config.toml
num_hidden_layers = 11
hidden_act = "swiglu"
init_std_router = 0.0223
num_key_value_heads = 1
rope_fraction = 0.5
attn_scale = 0.177
learning_rate = 0.00389
batch_tokens = 65536
max_seq_len = 512
max_steps = 10447
Below are experts of layer 7 (counted from 0) of a mixture-of-experts language model. Rows are named router (the router's row for the expert), gate (a neuron's input weights, with its number), up (a neuron's input weights, with its number), down (a neuron's output weights, with its number) and show model dimensions 0-127. Each number is 128 + 32 x the weight over its row's rms, rounded and kept within 0 to 255. Numbers have three digits each.
After each expert's rows: a language model's description of what the expert responds to. This comes from a sample of Wikipedia text that the model never trained on.

# expert 14
router:150097149107130150102097130150128140110125064085116159137118147114161125133135134103132139098136112087167163128122207109126120100128121158132082094118121111095190072109103056130168108114107121177109130071121141171143165108132181128084128149137102190163173186119132141146178180168133101115170110126104130156198172154103132100092088118110147181091138055059123122169083159177157180062095
gate3:118157115147095157178081107146088127163122131130184088175104109094121125115105129122148142132099134122108140120109158188116103136161118143174090161141125151156099138148132138166202087128072130148160168133129110158038187145093092156159118141104167143185114171068093070112142116105076112151118112188128136089124061136179200057133160125148145199110108121097161127077136187154113117135135
up3:141164132101181143121063150119137123190125193127136099127129114103125115184102119176151196127092146129125175102119143166092090093196104132114126108172163084145091103092142108163134104163141066126075159146221106067136133133104138166093133100142185049134122124118165142149103082142133156137080188182130131111122103128137179135141126149130121108098098101105139075103129171099154173163186
down3:095116086121119151120145113152119079094146116129120135143159147128078069111118136141144142114163117137155143121169161111173152158166094205164073184126060140142098123105135156100146131123145183099119082153160118067140190135057089140071151150103172047153124162119126137170135140113107081096200121098090111087086096088171191113144157082144151145125147078126191170142131144113134081124118
gate4:073080147088098104119091161125103109126132130092219106207118107183138151136130156076119129167134173192112091073089130094145102131114080160092141131117167104145141123150111173096092131123086167107171135075101198111134177147057121155095102114141139182118175086141146116131106114171048164073132147151122138134139130166095139096058104108150124123118159166094131104091102126125121153094099
up4:138161116076144168153068061131136118155148113131062150123091139113104125063142143146106102077201094175121133150155167130132147070142170107128132136116141055071096114128111098198098141135131133141165168113110161171161145094066161167121171113057157114101087162157109144130151116108162165156129113108118127160100115076089109117130128139131148109155135112114196038147116131142199118137177
down4:132138133068132074141102113125138093218139089131139123106149077145156103099114136134124142134217140110157114109110156231126217110149157101160177129102096092063104120064110129177100134140142170156118120155115113156118092125154111087131083137185144141137131205159105142142083105122103163110177126132135180140137117090122093155118162134098176188093134162151143138155111108180177141144119
Description: Sports tournament vocabulary in results and tables, such as Cup, final, medal, round, Championships, Collegiate, and plural -s in Semifinals.

# expert 11
router:154148157109137110129083139160142181161123037133104163146156145170165146148139087116129183151144105136139169105126159193077123083162126092164089116113067106100137080142052162109141071134107152150095138079069144163113148139074156145150106150097131151120142142117151123105093089151086156117107177110117155123146143110147154063135052147109100155104064083093156096141109128177190155081115
gate3:130133181171164155103180130149113162108079062099095158122149146161091144108137099086165151163119181072165106127156163189119167148107165154126153110101109084103132106182138093159126117155160142162154165136125071105088142180166182148128177150116148168192123109140124135160098110154148154156093135099146076113130131102087153171130092115047120166129212145110110121109107079081165151086089
up3:123143118104138198164158141058131075102141133122159163097210092140095118110140084114141113128071109129167134060137079112115126176168127130106128147171180071141139152137089130086084141060155116143130124122145094142150022185117092166123123099146151080098115143139140114176069100124128084158163125116110165134135139194129135179092099123186084147137162122186144115139148120134083105146128
down3:092158071073114125119134077127127207144132177160166103123105108064113118140104049141080161128126137142177129141143111099132137042130087127137102173095084121181102185185171186184103120090170176122146137117117135105114140175138146158155130115139134126093153101126106072071084155125134075142157151144159150117173094106100135137097169156106107209154128131116127135151107180142145166163131
gate4:137173146101066153140125136151138164136130140096112083075103128093154136139129157106176137116131149142159141141051087176099136123141108098174083131160104160175125148107035084125040056094085109092066101115123099140080137111068071098091115115124083159130082122183152113124151138115103162093120121137124089099101124098163107144117150114114170167067178124078097123140139172106126178127111
up4:182109052105128170117088162133110108095158120148159153102153159194115055138138171102192178124148101141121118131093192102137134167142174106133114151119153144112103083149156119090120150109134162172142103123088086168143119188117124157082140133157133137070091092160090147167184112164106157148162093177096218111116108181111147080146121085139108164116127116184128138121179143140152183168134
down4:108164158091146141134145180113119101139141104108119137099120131117079123134148132175087116165063089075219156102093174154111126166112126160124120128129096109085093140159097122110106156107080127084128128147155125106115125124026150175133145107090106102111099131160089168136053149147105100074114154064113107156155095165100116104167099081165053170128131171184093149167128172147108114093079
Description: Word pieces inside foreign or unusual names and words, especially -ar (Tsar, Texarkana, zarzuela), plus blank cells and spaces in tables.

# expert 27
router:143091143127130139089082131183096113189126077086127130135175194128148093090144065174031120130170116108155134125084165097092113102169173139133142071123130056115149077108133105129152067154128137158154121097110137146134140140100146160136145214088113123118140149124143140075097120141114149077141113120075125112139137105095156118109095119104142183117153142126095176143140119187203207148148
gate5:118088146189173109114105124100109142094160124104149173121132142105138121128098062112078104153202123182112112106138105146151071109134141154146142106166127129094139104163112158118131113133118075142146117135083090182103101098058169077081105104101087118092175105115069153150115136063137180074130104172098125089150113112114141094144065135098098079132176080100098134207131080142126197143095
up5:122120166162148143126173173066154112147125130155120190173094131142136150136088127148117074128152130169102110115114116116093043098139183142136113099142148073141167192131124142123118130148144156111150080174129101121081152063102159081111104179092120135136083151140086149099118142096179200092122125086117159072159143182121099098123122165103141130103150130149142202172109081134153192090052
down5:101109093230101165127118210113129174122120134115140118135103091138101182107128141075131122148130090185107084115131124143116132116091089139126132127142142208166120140171171189171086124125126108162117107140093105119134085188104107086148115128130132170196088067163150099159174100156153128173138127128141114093181178105137074135162112117125100119155098119083132106086110162046095137113187
gate6:184104091164080104112160145174103147093126095080081102155154167129184160122099086142134086126150149130090080085057196112104134157213134179090091072089129090060168058073107138123124127162158134146104169115128136118152108116151185121139196101181116127111098087162145115138089115086099121163143117106096149107117169148119146160111112125093119117068161142110141118126145100097113163107122
up6:132126109142143093120127167134111116122117173081107165106111080128158141144066168107139086161096108100170138121108207151133126194115102180101082117146135104063109092129204177121141104128197121110158084129099133093115089169092241101110124135123114062111123160091129127069101145100155156105126091093138074140081146087163073104128165159130115131121068151169107105164124134132123112138107
down6:159131142144164159161108150150120079125171083092131107104143170124162081137129175138169131173136148164186153102095123123146139067109117106146158155153130104104117162160097140125108147154139133065112108152114093140154068122111100126146093153148101093110053105141140096108135138165148145117180138112142084106108107149212075079155162062162171137112088095216097089115155048164066108152101
Description: Digits, punctuation and code letters in infobox fields, formulas, URLs and identifiers, e.g. UTC-5, KEGG:, howdengroup.com.

# expert 12
router:177116166103140131132093144186085110117139043147182151184186124188107125147158124173092169125169099099127159087123111162073090092176110152178117127119120153109154096073098120132175088084118109159097131108109122107139170153075123146096106148104124129107158137162087125137118095199107149096141091112077146116178100097075167095059123103146123157107187084115129153131092171111152179101140
gate1:110180138115081098158134115109155092133148133115094104115132160128150135115182124181126081089097170075124077113150159152181104099117132072138162104116131147095092145136136139105121099183140142205149109081152143154082118092095146144063068130128021176151139078097148146148144139129081098177111098068188098114168094178126132087109130156102153160130100146062146141146156126173085132137125
up1:143139139148166183171144124060119121100153091158181110139173067126130094098102150139134120152114138108110200172123122157087075098143108094106093105152105180109121129102127147126182077083149094097114117120085098088158109130112139086059108147065127153139155136184094114146075058112137074111124149108121083112180125126083184165080175107155171135113162118095074171145103146120082147086125
down1:109098121143106129133139133108103092149090163100128093067152098089183121097129094114122092143077187148153136177094152092127086169111114097042169167156103088107142157139138145134062108148136117123179076103176151142122123084110148114137137127132145155124110130152162090118158123164142101130100135128239178155067129176113137098123085187105109164069123164076175121086172148146152134158179
gate2:142150141148071040144177103142089099124159097112142145166122121118148066168144097166194056136111090129080120108126133134133151073141146157087112102076159110157203144108114171123120121139109091098119104099099150133108131158110151116206111153118066089145081124190123119128136103120115036111150134076097105140151050115076131086127112109115145128129169121111181145119162120133194115119098
up2:117157116144113113141135179038150121125111182119148164071164153178112122110129147100148108087124143102104106108144108157136155145095139099178166123119129098060138114164154093156099057100093122106147126133136048115067074121149086176128179157124154144057137115085159151095148127088066152093204094125168119107104161145181114080086103100074139104154146156133139130142106115113122081069122
down2:102146167113133176110116119121125131158128148167143086189219110197093154125108124125106089228145063171116103095152134117167086131041138145107121146101148143142057104115181126120138098154055109156121090102087121090131107115089110115148090126155117145160111124163111136114126173166163137171134101121153115113168170130112148170180116163071164124107072181099183125133140135126167116135152
Description: Early fragments of a word, especially d after In or a hyphen (Indiv., long-distance) and leading digits of years or numbers.

# expert 9
router:142047169102211124104086168209082090123132080118122165136122150142143157144193095129075151140096137081083113115098154137124117096121157137125105110160175146128148109124073101118157086111142145189108081116073138184124177106113141162159061194092090146131139220109129104136119117148110086112139104126098157141146100089117156094091098159119120120108135103081138157137117130139183184121132
gate4:101173075184131154140147133132127141095042143166095140181096109157133054118081105146110132149110157108114165094121102114165143135122154154075174107147128157127120108143099131110161133074060104201161116118104100130126161147143170127118126169116098185112144118122095177095069185134065184134048128102119172134119058119125102055120096166170120111136131112087155125167135126146126167092123
up4:150176078117132089162138177110088112150140122103182113155125154136159105108171212187098119131107199178122136132131157150089092104092119080124124086080154124095099094110140134174092194183112149092142117145120105101110089119113068113120091143089171146124179163136192102161134142119074179094133177095135150116138170121080151107131095140106145146120082133152143209127163121161076178150132
down4:179105159123119156141075114136124105119125153115155172166110112158148126142130133130078072100102130142163074107057190144072111052124112113160129151062079101107143129102154117096116173134090128161140186079107095140161130075180102143155130134126152148106133158095160110086154112136107163117087149090205156133095138156151081118109083132141193126095189186105094163145137131168073148104069
gate5:128101113122086099141098147126128182145068104182067168103104123133100083098122109181136139119109142143152149099109114110147104138129143147191134102126115059082141132202201081103091115088136107208126146151059145122127148099133181213149175134142110147111154098110071099109084168096164090111138179150160132167155122124126130152131122131150166131181096121198140132110190159097115088138116
up5:157152053107123123130097114136133125114108100110133205187115155181105094139126111139137113077135119118050119118146114100146112132159109110129061162130157089066146113188101168117119188083123175171130159124111123079112076121180114192135172128088090123121115122142114099136157108128055171135084123208131180077133087116126123119121081125106178080158100136156137187153121142085090131165112
down5:116037163139119145150097140159147111103104062140105134109144053131159101120145137115107129105084132137080206145193120138144189141162106192162158125099140122092121098148084074126172135138140138097116161145158157117111150144194166165063144107159190052152131121145106127126136111137153148115135095102100114095133135111113186125161100083170109133191101093112091127121148107089112141208080
Description: Month names, In, On, until, after and before opening or within date phrases, e.g. In September 2024, lasted until 2020.

# expert 29
router:174116159119127143098115167140092126151094058090140166191167182164155087122133102155092144154157154124100141108071190152124133099153132135191096107139132127085122045135099083128147124105076146174110136111068099147121153085129134162132088175090118198145148132097098102103130117167077154091104123114087152152174101101143136119055135147135102179052152089132155165156094140143138192124147
gate4:159120156105128141148166099154137092072108118140099148171102127121148095087108113141129110125169119150119121086093116096138090165143155113129090148165120117119106180167109093135143109042134162209086161132106110088145073160088098121111147173152093167124182164124098078126061096098131104103107155118138152119155100140195152130117117232163154162156109089114067147154098148184209149104128
up4:175104087133105118176137108150128145088129094116105082146108184146108099114106128211107150095086107125142111064142150111127151139153174146089110141132185108102145144125105094097084118114188168124193145139063148113147063103104121130160219157105072151092180159116119149122103139087166147124114158183121180117195166138140155108098082165127122129126117156139114139110150222132149154179133
down4:134085133178136138144112135153116171109131115171076173100120108107089101081137106082111129161156161157144129137129099131177149161124111146176081078174155178153120129181142083157148069173128124118108170134154104127124078098149127082144127108119079125137118114083153115147137100080144084103149167083094173101092135116134118194024158183156097063147094145045094104116138125131165089122175
gate5:153168115113115122120118153172116190100154093115110148135160088085103151132125175163194151147102119162119105124154081124177157115121069103162117088179088107063123130156086116198139149071109122210155104157130098155068157144142185156149124134108103168098178126161082069074121142085189116137116102129118126210110093103107165127155110103150109065135100161156160143176135146125125142134129
up5:095121142159143126169115149063041091184126169179113098104163112096135159109118093057140132116148105118164118126127161119123123149135125163133159164147083165137178180152174142147121092150139169112089053118115166113139124121072137085084110157179164154154100167127112116042095165118126105114096112177178115099135142144113067097138130172074186136142167093118084108118150161185139114162155
down5:105149080130091126096091192094095107154137131127138163110146118147131097153153109176166179097126155168127135150204172098189211121121060110177115092148172145122127111169116098130163170101042127072117143178155159154098108089147148162131078153139082127138159064143120123133107147118130115132102063115091132125125169146147190124094148121113126083148097121135133220099136074123124136101115
Description: Single digits of years, dates and scores, especially the leading 1 or 9 of years like 1903 or 19th century.

# expert 15
router:136083182120154130108083185156097096139120071135158147158176156167191123124135065168109144176168107096163102101074164181087084134164152158127122136154169096101139086100081078167186077109116148128135129069070110144113157118110147140109109177142122143166128157121127136111120135128071131091166090116041156123104177097101147099093086109096123189119145111140167153154121154153162178111112
gate9:171138136146144164116069168178157144165126125157146154102102133142122098116148154123159129085142127037177136131138148087106156118099094135129192096072204131163111082107143117168126180104107134174139129115144145132071124043115104074186173125138083095172171091107159127101068115092096112109115091098167127083115050090136104090125088167158131115157111133130144113141122127189168128121159
up9:112095155165078151144142132197134117163121145135134171089121170139130113091085105113174135147148110074153126033135109117120114123167128078112151107157092124182122087156118118154174208136107119146138117105118110096087132127181109085134144135100111113119173105097149121134102071100108165080106105144131161125107094156105109094107108151163093198143154069132065149057133141242097118144160
down9:107163102195197138115163131180136133134153167095155180117151126124103093118121177129121148094084147131116137176141159157109135160154095137150228104097106123150175110134154118122079028159131150128090147125097108169140133149110169080139175153112114134132105145150040186129106160164096121121074107102167128130146090125181097151148141086122110188145150127182091173108131133151122150060108
gate10:144151159122131165160050086109102109135179139146143114170163127127098193159125147119144161136118118174124133173144160177166112160140163103098122168128098094133084159098063083140132088112100114143089131111143103122083147150152097143111119150086165112166119149091075150170141195175068122214087142181095143122156109180177093090104187111147140103121126091086148177172145095106096104095089
up10:149122143146119080100142085120093098101137135095106097087101104106161174118147123045111118179122109154115085119096137069111113143164100135149193117193116125078094161060156125136138161142124094154172144197092120111082172172077172119118130083119068154072111125184092120108141118122078185102091160115153125144071181112153107115169125118127110160079134096098082083162104127126135108157077
down10:124129119117147139134177100196109117145186208129132100136093146093079093125136173108159125155121109143128115086109183131127156178116149126098171118122072119153127114160109182116158087134091151129123133086163098016121127153111091087130157083113110106177145168088179109144090086165115125161129149107139170150136142153106126076171098067081160136098122089152140145104122168194104100122210
Description: Digits and symbols in coordinates, minor-planet tables and year ranges, closing parentheses, and sentence-initial pronouns he and she.

# expert 30
router:125105139086103131147079167139108124133131036112073152160126162179126075133115085151049096128140111116105176105083162135126096107198157155180148088159147089108162076082079080137156105172133185117104126082143117136126145063110191109141126163121137145132124156156168126108101140121138126122160129100068146149151173115079158103104123139128144182101136117147099166176116188155157199093118
gate10:115095207164116185105121185105086142136134135105077144112094166138089141149103155067126135120098100135158112124099109103136139087077192126123149117169135142150121105154150168160107098068092143114150171180114088185100134097151077114149095100075118141124109199192123131045163099103126166160114093081082136080149131151102171151106106073121166145156081175094109162128120144106108089158122
up10:080095166109115085104132077115114090122130128140124141115135124127160114078137142201201099146149100088084085144182200159093145126078111095064110181126083104182165102112080187124079103122119105115122110090151080144131141134136137092118117097130155118131104170116136174090158129134113140191171134133121133124110136136079138098056150223128115133145091155162143103078109126150116196073120
down10:130125113112125135137173140120141115095108104132145132157192143075149129152067106155146133129142126126073106147104140185094109170099129134164119162155125168165081136151126184119093070098072105104155052137128148162054114123168159137104165139100120122154138055132104113170171074105165103129157096120062082146034147076136105160111125175104099127101076104082071111124165075128150139136100
gate11:130128104126144115143143118112099105131128110118113135121140137119139124168113121135102122105091167137107133130080154057140153095114197119154132143134100123158138105050141112139129123121137187117134135044168089113160172106157134161140146168165111075128127193110130014203107172110055111144098093095132148186183155090142161142135062083141147073090115114093119118121103204126130064123125
up11:082132080169054100127168155067101115132131199177093090100157069100127112084204108141144126120197127132138107106093117125114086129171164095116163133108170035107178172125104094074117094145142128162133094129106116110131122153104133107119087129174152196115133147148080151083164094149159137145148131089138084084113099165153172097163133128155131094108173067120151136150147101136096142154103
down11:165158155132164111091087148106105171119139108043139103119137093124156122120119120097093114145089145140125113089126090154091170109156131131122150151122061122178118149121148144195107127200129105114110137086152057127090046153135124126130077163124117150096148112104141094177170079145122093093127091162092189140140153093069117069163117138072165150138097077079163148154155164156205102159117
Description: Line breaks and the dash opening infobox fields, especially taxonomy lines like Order:, Genus:, Binomial name, plus Website or Occupation.

# expert 18
router:133098136072173136109105175143063134187086072079131172181187203124192102141119112145130135125143092108126109077102149159104121125149190127183115125125131107082133094140120087162131103111093117175123086069060124158091140121101123171082110178100096118123120129087130115099097114143080152094114109103091113166176077134105153119125071164125145157109155107089179156191120166139158155107154
gate5:133145116176140082104139143135122136112142093105158140151171160177122162143124104091136145126070143175167154111121140136101076133130156115171152152054168166083123124128152110135122134097142139121127140171086178168124153144104146113121090134073114164103104167131037163133204114132100139052141081116085125171072193093173131137112200126144134203136088174110110178129165145115103106076086
up5:111142176067103107124182118104163045074181088139157139120104121134142111148085142096148065100142137162132135105127113094169120115138153127143181168051099175120097107108155117073113121131165149120117140171059180157124074149053126127164143133077136128137115198112107140167185113161123106077145120137144113121098181145136135105116202105107142112103097121129149121129143066195132145095081
down5:134138167145093079097119112118148090140064093139120144139117148059119134104058114075118161087144146169078105088126091137110072149176055116091183169106144115095164108157191125084084119155158095111142154128162135080120126126168135124132167108145159113113117145161121103102103181125117119097121096189135104075087160137092107150123175157178128081192141178126171100141162129197087128152081
gate6:052086115146179156094110104145149138141118074091183111153115084091157148153120072064140123096135127138135157052103149165157154118107080092066122094147149142086153109147113132107105181088110103176103106093158162090084181133106131112167108158124136113157121140140179118153131127167149079049171106162056125143123111128068114106136114134102149110063149189120108116086117145130137091064149
up6:195143098158094124136155115195058144121115162142170112109095109126167163102138146110154156123131141164129196150098137122183177100144130119104073117138157059180076162161092107119076130132157147123121159150134076114113182035109149110136096148139165183166175077067102157179122113122144133160090114110117159138145101089171171132082131113137087111122087126137094127151181112165112185146112
down6:113081185070081150191093135199123181119126179102137120155115133103083135121081125122126112136196141070171091118097138173081126068146148130116119201139132151133172094180155215059115109148135118152143081139131130167125118160176123118095126143114147110118140128085165114093060113151117091144066176085154131127133110117052115106147151112090100124136157129161103102132098133143163126138168
Description: Country, state, city and nationality words such as Texas, Japan, American, British, States, often after the or United.

# expert 16
router:127097162118148107087069156168110179162140085122142171126174177115132107159207064129086139123134082117129140087126169139127086136147181114129116112150099093126201095086111095145138085089089135123116146079149139203110159129087125144102115176100138114117144136080118141110133101145128130113135099148062153141158078150081168070097085151145122167101144097071165130167118165142164170038144
gate9:118053136145113087108129165141128079071124128068172115161171105146117132114128148108153086118116084171135137071121127047191108137129237102151118139136135110117130151102070116133175134106118173111153096118140126133129209171105195133098140106165106107106120150103161136096149066157123120110178062110088144107102130129114203062135126112157133133086086154115103126103139147146117119181100
up9:094191131118156118080053060150140060112173067069092132087125134087096061139144106138099139173144150116126134154071085132103128142127157157093134133120174158099115091102162135132135107141126112124142170097088194140098125146196134156125120144085083110153156117095147077209120105134146157107157184101119157097064125149118102122111145143111134071063176131109147113088137136154142074140155
down9:103099166115078120078141105146138122128100174141168143119140148132097122143161138139154112150118081135069116210143150151128134127100148111143129159055243073150139138159108128118155143107092166132176072109081124125127155106104093114081148065109106128125156156114114159149089109173153146074187171065106124111069159123100126078089153118150169141095114190116112165127135075176130073139122
gate10:100065177141102141121132134151149114116172071073099115084166137089126141181172061173108147121169089108101130159156164082134183179120167134097130136160113130085105082099144148130120103072155106093136165114141151201145129143123163124132136117109058103089099155077111152108101103117204107110121127113097088121128131141107165090079170097125132101112120155081145122191149108165108118038176
up10:128105143140124124088123139158129081157090133112145089139177124159114099109144114126115086144210088092085132207115104129121149149122147062140117136144165141118130153163160117070115132110141113104123165164134138118117101109182155159072131164138161210191176076151120135089071164119150133093144147084131094192094096128091199212146125110147117142115096084099096152131108127169070130058135
down10:111092090166107150068130123122157147143174086115112133089153079093133129097117071077179119136107061163135093092117105172131120136172097123183104148074124160097092191065189126134130135147135079125188143160104183119060085133084096109115103072174134143113073149133156150164131146168126143089136103114117150137143129151097126116158135112057161132115054154131102056134093135101147137115164
Description: Middle and final digits of multi-digit numbers in statistics, election results and measurements, plus en dashes, ×, million, billion.

# expert 0
router:157095137096147160085111188140100163162083120101146123122152161125165094116114047124108174132112131078160136141133141187103070109189147158159099081153131130141167083096072096149145099114145149198140093104102152180106124115083163159141098125082134115116102150082119088094092131148114144069140080092086165123198054140109164092103085162122100122094142145091170137127130128142202136100147
gate1:163084125146148162130139185175044081089151133103096127140138164113174088199144151132150091141146121121088105110164136121175155110103147119116145081120178137187097093158107115166154123180114179153091143103177150091123127141091130142076075115160156150145152162144137133172096123140121137122115114099133140074056142107052130129195092054115180138149138142126114167146190173137103144077142
up1:126126116125152157145179066073089124122220123143104098137140148138108152166060154122163176080059147139167177103146132204104135068186134154169081103124144166102106064145156100159167144132124171123100051159149112086166100090142093109122144125158134131092086157108091097147131114166099140176085134127150138132078123101131105143108137155163072128131123140114128093127128129090168065171143
down1:147125150168156152098139063166156150115141143124060136203129167078059141208127039122133211152155149121126137172065114098096122152156119103111111113134163126114109132106126092146132114175151168091114151166110126138090088082090110144139122131139126137128077117112087141112138115104130135173161102164161106201107101118139090134080144092164075148106124095119177080118077099059118151115101
gate2:149110058102157134169147150099189127116113089052099120138113093126086122162129120167107113101157132184134080105126143102077160124086084120172076173099108142122141110067131190144173120131114139163108148099103174166100133115158158168105131123152121152137118195157158076155142131154087105035085148146144178143127105112072182163133162158152145103115085136108113120158081125151053123147178
up2:082132105151127166133159115127120150162124109055133092116094144104162139113119160107153062138084125078054190144127141112075175138110145096161091106145143156154124108081120140123200138068142100151141102135179187165124123116127119131173136137158129108163102140102111111212116142139112117080136154167136095185072128066089102131124078081068066075155056123167117130107101116138106130162132
down2:125155162123069199177141081095126097091168123130127139151174142099114161144124171130105065204138134125176173200127119121138157176143177043106099188114088086125139123102126094133080134134087113119139120148120177143146107113105153138105126096058109071104124171155107119176131123141148154195163136097134145113178149114156140111127138121144058104131118160152111061135188169095154127161151
Description: Hyphens joining compound words (meet-and-greet, called-up, play-in) and romanized Japanese or foreign name syllables such as ji, ki, ashi.

# expert 7
router:163093110097198093109141133163093127112097087132107165156176121173172100128130086143087114152158094131156182106137137128101083115181136138179116107142139090138149107068111113095161119091115164151095126076113125116105188092065187161115121123106102175150171167152121135116133140079118121054157102097077147112176080129114148095096108141147099165089179152100173109142113138133166229104170
gate7:147088135098143181133154147091110160164060159166127140076108106155159167102208132137088129135109120152113135075171105098161123078205165127149108106149074142112124121063104204169132124117123090179090079120125112154101086121085101101084083119198105138138139113156114105118137170128129138112077151110090102133175102135141156084115152136146121061137118184118093116169122141215142124133095
up7:120117137138078171115098153131117164143162142106132198092111131154145127089169154166116130164086089099131086122123105155118125136098151087123091111132030167077147177154127171194169199084105112132108145150115086127067130057136114150143087097130122162186107065100106096146124128116172099159087140098121159136139089131066128152094132174119177155103108161114102114136115155180091129117051
down7:090150054150096136170134109112089181095165170149162096052099098172054116177161111081063117158083103108184139156159080079134134134138145118136116162127114123126065137139170067141120138138112117115092161138103116123117119079181111126111110113127094164121138170147111097127136110100177120107161143158082142143179148127135143089138141137067079127156121090052130059135095174109127070109100
gate8:111126111165112127092128144076185168104123137107110169086129143130146183115109104103210166126103129093139145096087141160198139157165177149190103122143142147147124088144089093173121119102125100150015152130130102123102130156130178092101081124205145091064077140109107154118116110061123105126131101124096122095076146142086136124175145115133128117144147161127139098148084193181145094179126
up8:135150156070084138086082204111127105152065137143152159138090132124122120155172168116123087099141080105131103059125115153072163144121140154118110093144200103100128088154180144141085196112149128110167189144133137090072112158103167131154108121088179118147080136099159140053106134108142081184118193149181087138159105098092099145125106182121160121140166118085131143153110140181147141139126
down8:134105130054144120163105130165145162139146121143051117171135145179088097170118103130152094144169134161094177077139094129179079157131165182142122096077136141140077169112099114121164097087146143067094125128111084132218124028137074150130147096161146129117109122158153090079113083100140104098156106136093163142125132136130133202165161169093118129152148089117136086090138112159094137108095
Description: First pieces of words split after an article or auxiliary, such as f in flanked, comp, imp, part in parted, and bare spaces.

# expert 31
router:094111162106161151085100146137082128162125107102123170164142177131162133114144052132086142149148074126104103130118196149062135161180142177173117075155102113110103071100075094151174146153105143172157092112089082157084193116074160180171147150105146154126147111117095112102125073143091119102146129111067147133177158115079152078121066134130128176096140140080136145152094139130106129086160
gate9:147191156192097137077110120137138126123170176146130173121140111143124101133147127135066151171155124115143141157152116148094187142126130119124128190141063146072111087117091085076197124115092193162130126122131139150050121131159125128171154196106139016098143089096122135091170115096131060193147152122162127112154148106112099116134072137109139137089132089104126153180158138121108119098119
up9:055164136064064095143160163118135076127107157084081162168130112136126131159164120142120148092090082130107131107161140099085161120168091183089151114173131115129123080156164161060169134095109122180144111133137140208088013167131169103133132109128127143116096158090178095090154090128164135120151120118170146121131134110132167143149163126170108190134123088140101121163190091132111141120117
down9:124093101176135172163067131111114124114095221143149118067085168115161174121201150155177096104126130162114132106109155085078102129105170135140186104112141171119180186197086164152124153103168156120132159122129118104116126094105142154154155155097128175116107138066140113106107100167133146105141115123200153132139185163156148150125140111059178123150187140125112129077148159118109127128198
gate10:146129084165137143117161094151130136158154141166165134158067138091093169129190167133121105144140138124053104107144143138100170121132152126110151160173138193109119066126059059149151161109148152079109150131199132126092142117115122107094098151200118129099104140111179107121143147122138171206110182117197173120125129165106197168121088168140089165095117120114102171188158154120141109123085
up10:120191104144156146124095120141145183126149161069207139105116093160124133121118222080131195097100138173074077143118159115118144103185164141113175133157139107149062143161104170135081118153115141147179127100105145150160112140147079132132093152142131140116108122076098056134141152083142114098121180121102128129103067106205100137151150105105132085152130143120127145159083132093090104162204
down10:131120159189054128125100176110091112130121086111077138136159161213174134140101125090116099158169138108198123151144154111125148182108105178095144092116084167151134127119095143154148150114097077161117146103126106133108119132088094068162152052095093116145175139123153113178142152188134133115099078118094126114143146160152176135078097086077126127135144090118087129111171156128055161207116
Description: Colons after infobox field labels like Spike:, Frequency:, Superfamily:, and commas or semicolons separating list items and names.

# expert 10
router:172115138140103088122051115185106153113141088121182127118143147151179157142089127137103142143119088100140184074131126149075065159176115143151145087150128089142157104113095061137150081105120158131114137115116128167124179093108109163127053172064169124139170131098148126128109115148123148098108115069081138151150095125071146112071095137114091157103104130063118113216099151184186148118136
gate9:159063116129164124127173100166119173130107160090180091102174166115118133155107155121111172171138146132114035143127154143071074137150113119169163120104117169175132103178154129096191148134176164129150142107057057109133152203133116127114115178175090130094104064108082210125137140096141126140122123091115164087134103112136150085100107068087142160177155150127165127138139121131137108121111
up9:099088144145094126098149120153078121143130108111121119136123171137118109110086151100100130144125131146105120183163112118127088175141160095179137125087098142120125095152148073114182143114189146069159145165081177072061141135118078093152184195085181146083091095073128137219098104178087115124175082148134172121084145163166109139058157156115145127141169136098108134167164097108129108115129
down9:127111105138090090153150110081157125107113083075126160158153092088177069104079140135132097148062137105097176150126120125187137160129176109088135191147102059138134156107113121195083091145101111161108174119111091136122122128135099115103116066153094124187080120147151189149117104180173100119131071113102100132144197159140167157109164113085177171089156143149149153093156164118076160106129
gate10:087116093142091110192110178089125129152190157133060169085141118161116167086148153187120153089121088115161154125132129136174072114101131112146149125071116060159145178129106120145118163092078146135131135155189085162060153126143108203141150140182121125075071075150154109135118153100085130146170123135157092099118147120127185082104151143070114107087110154162131188114156145115104146122156
up10:125178179187107132132145123156141201180158148176104134136151154181128152106157099200143182157156130089127124145114095212192139156156176140152113115164138139150168133119121091187167159057086086126103098144160114167104155109080129166128112114146148083165165156139111152125103148139146151140090118096133092098122097123111171119119112111109092124057147143150173099112114107148166195188179
down10:168099065146086134154166178141150122169145202142127155112166079112105097119175183093090145104140120120143125125136100174184163146127113141155071146117129210156156145148105152115129089179118090113144133129149136101121111123068152124122124211111162081167079122095113128200098146134140147111129157145168117108073167109099080137085209152119059122119157127108151156172186095108112106139125
Description: Nouns and pronouns ending phrases in album, song or film reviews, such as vocals, guitar, idea, him, them, plus the prefixes pro and con.